config.yaml
n_layer: 11
d_model: 224
n_experts: 16
experts_per_token: 1
d_expert: 288
d_shared_expert: 0
activation: "swiglu"
moe_layers: [0, 1, 2, 3, 4, 5, 6, 7, 8, 9, 10]
router_score: "sigmoid"
normalize_top_k: false
routed_scale: 1.0
balance_loss: 0.000175
balance_bias: true
router_bias: true
scale_expert_input: true
init_std_router: 0.0188
lr_router: 0.000963
vocab_size: 4096
norm: "rmsnorm"
norm_eps: 1e-05
tie_embeddings: false
optimizer: "soap_variant"
lr: 0.00185
beta1: 0.95
beta2: 0.95
grad_clip: 1.0
batch_tokens: [32768, 65536, 131072]
seq_len: 256
train_tokens: 399300000
steps: 6134
dataset: "wikipedia_en"
Below are experts of layer 4 (counted from 0) of a mixture-of-experts language model. Rows are named router (the router's row for the expert), gate (a neuron's input weights, with its number), up (a neuron's input weights, with its number) and show model dimensions 168-223. Each number is 128 + 24 x the weight over its row's rms, rounded and kept within 0 to 255. Numbers have three digits each.
Before each expert's rows: "mostly gets" lists some tokens that are sent to it at least half of the time. This comes from a sample of Wikipedia text that the model never trained on.

# expert 1
mostly gets: " population", " FW", "%", " JPL", " Apps", " Votes"
router:094131178090116146097154142125125142123115168108140148112130159135123106113123149133124118137132143127113125145173175140191116140130124110131174106127122128131170149074
gate0:165088113156112122119154101167158137087121170114140155143161132115128119065118088117146145110151132138122145094109163145116141144121122089146109107114145137110144109134
up0:118180105180134169096145127160157131107137156141151148098131151134123118149128137123122123154160134129140142156114149143140116153145126149182105157146122124127135152142
gate1:172097138153155123090131133133073104145131166147118132131083078139105113123112132147143112161146098094125121162139143136074100143123114112124083091150118137118110113126
up1:153146128146157090149119096145118149114117098109093148071107133090113140106152145139156104146188118113102131122109125152140134147108162080104142138126096154163134121146

# expert 9
mostly gets: ";", " —;", " |", " FC", " –;", ");"
router:135096108128101120128135122112120122156120147134135151154128181155121122092140134138179129101145119152152142129137150130190111130105143127095202151103091116180130114126
gate0:124113123134119128141186117127152077105130113133100110184132156145099109158105145128097124149089154118107169097122085113132155146126090154117144139136090103168089117124
up0:105130121144132143149159139135124172164124157145098152177134104137093148142114170142124138115121143095162154110086091161105169102148166136107117141166135113132151134152
gate1:113147159119118144146124088086121105131111119126130160189150083122114134114138121142116084115171123131125077156166137153142154151150118170168116128107150102160151155115
up1:089101113140113108123114154125089111140118127146161109143153118122143077154114104126145148118173107087104143146140139170084141120161097100172143165136147087109118118103

# expert 4
mostly gets: "–", " ", "19", " October", " #"
router:109149115126118148099133124133110095178118122124147127098131139069086132141138108206173143116148102156166082139120138127121142133152131127153119066127143108180137120114
gate0:171112122101125168118137130090146115107129117092109130120145141131154129127147169160143156090125072142149131183093127116123123124137144135171129109163127184156118119106
up0:132104145099154093126114127097127106148097123141117142117122146158148127118093143130118166147154117120120163179126116138125105165140111129137109129155133182141108105124
gate1:098146144113140135112129114123102118132128128125132153130131118143104162147121135185113161159194151118173135144112183131104093126107125214124166125082162137155126097132
up1:111158134145131125097143146124148093119150120164135143178150132105117129157142137113091094129133091129120125135120111105097098106132154103147162088156107153108182115134

# expert 11
mostly gets: " re", " Re", " S", "Al", "He", "Th"
router:142138149132128103126166129127106159145135124138140153126128137100133163111113157102122115143137090147127129164124128141132183110119134128121131131135112118155155122084
gate0:115076118126078162155098148168115122137106167151126130124117135138126162113138093128147157088140130153092121115124135079145097082138111122095151119104112086150094125141
up0:117116104105117144143098145164142167109120143133118124134189146126111135108097122099140114153141115124161149133163124110155155126139130077087133164124128079141137166165
gate1:080160100094098108130120132157094159134132118082128123111140142154119092135129182092122093158163070110114122115185114136106150133167120148117131110133141165154137136136
up1:114114125120126070127120124108160126134119080136084096133088116132143169095161133107163137102113141109128119115098127093180114188058080135133143137154107123138131141130

# expert 13
mostly gets: " series", " released", " version", " often", " order", " did"
router:117115136120125113150134143159121134165086114142175139136089134168109091143176162130121114154169150161138145133124139126130147137127091100161081149128108100168125120105
gate0:134125107140172150140158089100132150173128117126134128116119150153130126100139102171081137171116143139132126077092149142124151120165138164163156162137142098095125114089
up0:135123105130133163156146197163167113139147124140129129114139123121143104108132120141096147173081132129120152157116147148133128140118131100135093093099111120113082111130
gate1:116101087155115150125140128099112153094075110191159139131097131137122130129171158085153129072106111144146103094116111144139115118127153112135154151154141116154114115101
up1:133160084152118169147149095065141090147136144161111160145134105127131120171131176124116121105149176084115123133117127151125091134172103125111118146150118136156113138123

# expert 10
mostly gets: "bur", " Tom", " Matt", " McC", " Smith", " Sch"
router:146164100142115106092147140107128113099110138172153098100103140142151114113140114115127083081142122127156091099137169164148136110085107149146124121162135136163137139086
gate0:124124151153156149118121111110102118129120158175109104120128145141109144129134158105169143144153151103135100145134143149114130120136149143156191117130131172105086102137
up0:151133118133170102108118126153136162130151090113131104121152105132125159137135088130177096149104120179117145162075134127142161142128116117147138096139144071132121153109
gate1:145097127153150095112091150111156149082142123160126089112140096129088107130168132161160107110126126115162128125098150176156097125108084122133112134154113095152159140155
up1:109145167072129105133152167126120086144139110143119146126168121116113143164097111165166137161161120129110100130110122118115114113144106148121162102131090133144127091142

# expert 5
mostly gets: " sub", "ic", "th", " without", " Western", " northern"
router:122125113170116108128133207148122160099121102111178115116134157084129153108148146123081139114130115120130152154130150154158155147110143135127128144098108069125125145146
gate0:121139170145151117105143112118109103105152123104098121162107158187101138120118116149064141146147113086154143089149148112161108101066135142109120165137082129102147112141
up0:083089113118121131157122140150152145147114132132118101113156145110130125187137110162146151090111104134146084122152149160151134160124115145132142118141146134130062135089
gate1:099113142161122139104141112118082180150153114115141108103149129154097102099165169126128102174136116138111153131169134089115158148105103122173149097143108151083111111114
up1:136124162130099102124184131136128124090102138143134157096135116174168145148131081120136125139137202112127183116107060131165157100152137153117127093115113091107130135148

# expert 14
mostly gets: " b", " c", " p", " ch", " v", " k"
router:112100145126141122131144122166126184118133094153155133140102109102099121108105095127132113153134154126140112135146126114144124106148141126124153074107156119108075126110
gate0:100140108104166063141126148103116148103154179136127111107167158109136098104120117125107101153129110127122148119128120083073150115115113167134119131138142116094110099130
up0:093150106143124184141118102102140107155152110103128129138170149130109136123123149140196139124128119103146125105161143138162159123107111103176129100102172134112142125097
gate1:154108121177145141112105123114149161158143122136160126159112156151117127135111094135148088123088120141152150155137139172093107131134113103098135173125114156135131122157
up1:160141121120148118147157114092168130150121164128121178156060133116144129135139131098109146145123120104136113080098177134119116105088081071126099131081146109131111118136

# expert 12
mostly gets: " used", " found", " own", " act", " held", " support"
router:095147115151139120091124108081098108158188103132140171146142142155089132116145138109131137118173131121160110128162154141138106139159142122083144140140127141144112119097
gate0:127144100133097102105128089144083182110119140134139141098133118125109167114086095118098109082102114118110108109149131119143126131093097114137095074151116115138137085111
up0:145127133103140124098103133139112115076154118147141116147124132118111112188101115114129120089154165138143107167175127106119112142135096167112082109136103141125166132165
gate1:113121153128101108108168129141150122102146117138167161148106090114142098134145131170129156098151143079157151109158145133095150168131142114113157143162104120091146148101
up1:133100110096158066107153141114124111093108082114107169124114103130141111128142133138146079112099149151107124176144119150141141121156135133138118115141121118144090125117

# expert 3
mostly gets: " an", ".", " .", " special", "An", " German"
router:125112115111094140105146129140085142099166137145145114151157094119130110144150170110149146142154142134114136094134114122161125070145104158154113098142124091175150155125
gate0:098153142187140117132113191121141141123153092121144128104119109127087102111105140110148094133106110111099141122128111134167129138143119166144095131139138100100145139129
up0:136138136116133115128139135120120111130152101125167109120135110161132143113136138107111103115172107106144120118168138123044088156113145096137132154133146119106125145103
gate1:098129124134122091081105120141101140168127094135076082142128171115110118133147132110159128139106143139140185091134118136100113112149140107134077110176138160165122093116
up1:079111127109109126098154128096127181089142146159122089123127099147108170077153142138123129130101167113146128153127088105154152108132124179089117111155128143150155099117

# expert 8
mostly gets: " and", " of", " from", " or", " including", " &"
router:101123159120151161090152157142097147113154086135145105140131129096062141174171134155163133106148094141161079156134115150142151139113128153105137147147135092139132151059
gate0:116159102132139098118137136134146106137131109120134129137086127081118143170153172179130114131164132143143133141127141165125140143147140151151093135109137148113134099101
up0:130125129137127176132108123070094126155114132098112127126133116165162123088095098096125153147124114105149137106102150117123077121135134127134155130134130109114122159141
gate1:097106140130131124151177106105149091148142123117150119087104155121112124112137110114151063144124118127147115182122129112142102107117126116106138143115144172109159093118
up1:108130172159107095123170139118098112171136146138137156118122155130123166088123169154146098153126090122113138116085122124128105136108118141128065120148157128112114082109

# expert 7
mostly gets: "==", "=", "===", "The", ":", "See"
router:114126147151141106108152122156098117152129105145138145136097121101131145119122152133129145126116101143160117167116165166145138148140095105081130119110099121109122111111
gate0:132106123159112120103158118126125142133138156136139137163131157125084108106137100136133109126150106157094133132158127140117094135136113151115133099156098120106126067107
up0:132124119110092143082139170155149135153133112104147112168142091131089137179094165162160144128120151145124166124137110090150131091147115132115148132077131116138157163150
gate1:119120129139164156131171128133098111114135169166158119127083133138137129168081104132103124132128094124151139138129140134161129129144133122109134105141101101112140073163
up1:131123082138137119126108124127113126124147103106119126121134162171059114110129093135173149099142138118097101140160130155097131124083091105148085120192168147116113123096

# expert 2
mostly gets: " I", " named", " called", " War", " father", " larg"
router:107134106091128164139177110118107148148137112135141131115134104116116114180150157141100146081151109155112172115093134111124113094094141132134120108129132111104107140115
gate0:104123161146132106100142144132118117110107137118099124117121079091157102142086188195109141186130129148099117118143126095116119119121152100149160130118134095110107194108
up0:119102162127137126115136101123129153150136103114134110106130116126127109131096119141159127157139123138102183110175137137152124166102116185162140097166129091108083133148
gate1:094106139104118130160109090139151134164159133078178116140108083142120124109121141145103087110156114099131081164150190112104126116128129116127184193133115143089106113167
up1:113137134145133118096134087140122086124167147133091134122109137110156175167139180127108114150116171140099115091125141137150136177118104158151133116116139184125174148087

# expert 0
mostly gets: " |\n", " \"", "\n\n", ".\n\n", "==\n", " d"
router:145120124153127144133124099137121095125105145129132123132108142120126132147107169100105112121152134142168151151088136150133118165138109109097144122134099106138136112133
gate0:122123109127164154105153145090149145160162143099180154137116110142129146167151155139150144140138172087112166094148120152109154129121137158128125132114109111128133150114
up0:172136166151085145161104105138104116131117133163171100126125118083124121149155133156127152167171107143144151135114131125102115126154148097132132150119161136096107111140
gate1:152089149152130071096141119148143151182107132104101134101067168119104143144107083107157138135142132128125149109138114161077165101142127105149144119114128146132128162147
up1:121133146142152098066151086135110119092146167094122136096159168136149175108176089119087164133156120106149133124142158088120154146114104103132090167159122117158157105142

# expert 15
mostly gets: " States", " York", " England", " California", " London", " Louis"
router:143129119118108099096134088097086106152177133127152187160129140104093112129105106160120114165149120115083104132166146137127127130134155131154139149132142094147144161137
gate0:134078057116142093127079119149135138105136175124095134144119158132115173174141147141120074136107180130138125140163128118140168130110110154153115074135126074122127114137
up0:130146109147148096082140139138146142136167154151113155146137127149112099159138125133096099140145114152121130124137140119115174132162160135153151206160130100141132110123
gate1:101184097160110144135098084130162110134070119147161114131184136138098084085135064105156137085141141097137116071124147122127112088111173080127106131123162104137121142086
up1:111109134092106137138132131129117154122153118153149129143122099151152127122127117120124108144110111111174117107148124137131106097133140144155093098129102144143074124142

# expert 6
mostly gets: "ospital", " network", " Label", "|---|---|---|---|---|---|\n", " Died", " Coordinates"
router:103132155097096133139158143130117132122151135157121077130101131113137124147072123108101165111126142119140114098108134129184126144140095132106123136117109109107116190094
gate0:111147089135089175109112112137099128085143098164144125125106143182137115107141133138101150159121149126151137115163118145100101143147080144127154105122152101139132120122
up0:141115111148119113133079133167156140144142111114120089135138175148117105153143138168124121137174120104136143156107111115131111124099104140166176124170137109155128139158
gate1:133156094147136114084158083124123127134112102116115134123094142149105131180149119105124164125114165120171148117130153147113115133126160129087111163156109134113145130102
up1:072160122116120095156131122089136115121138125141185106149156155141119101130144133148139110102133105136103093141127159122110085186103130124147143145163122112103128129126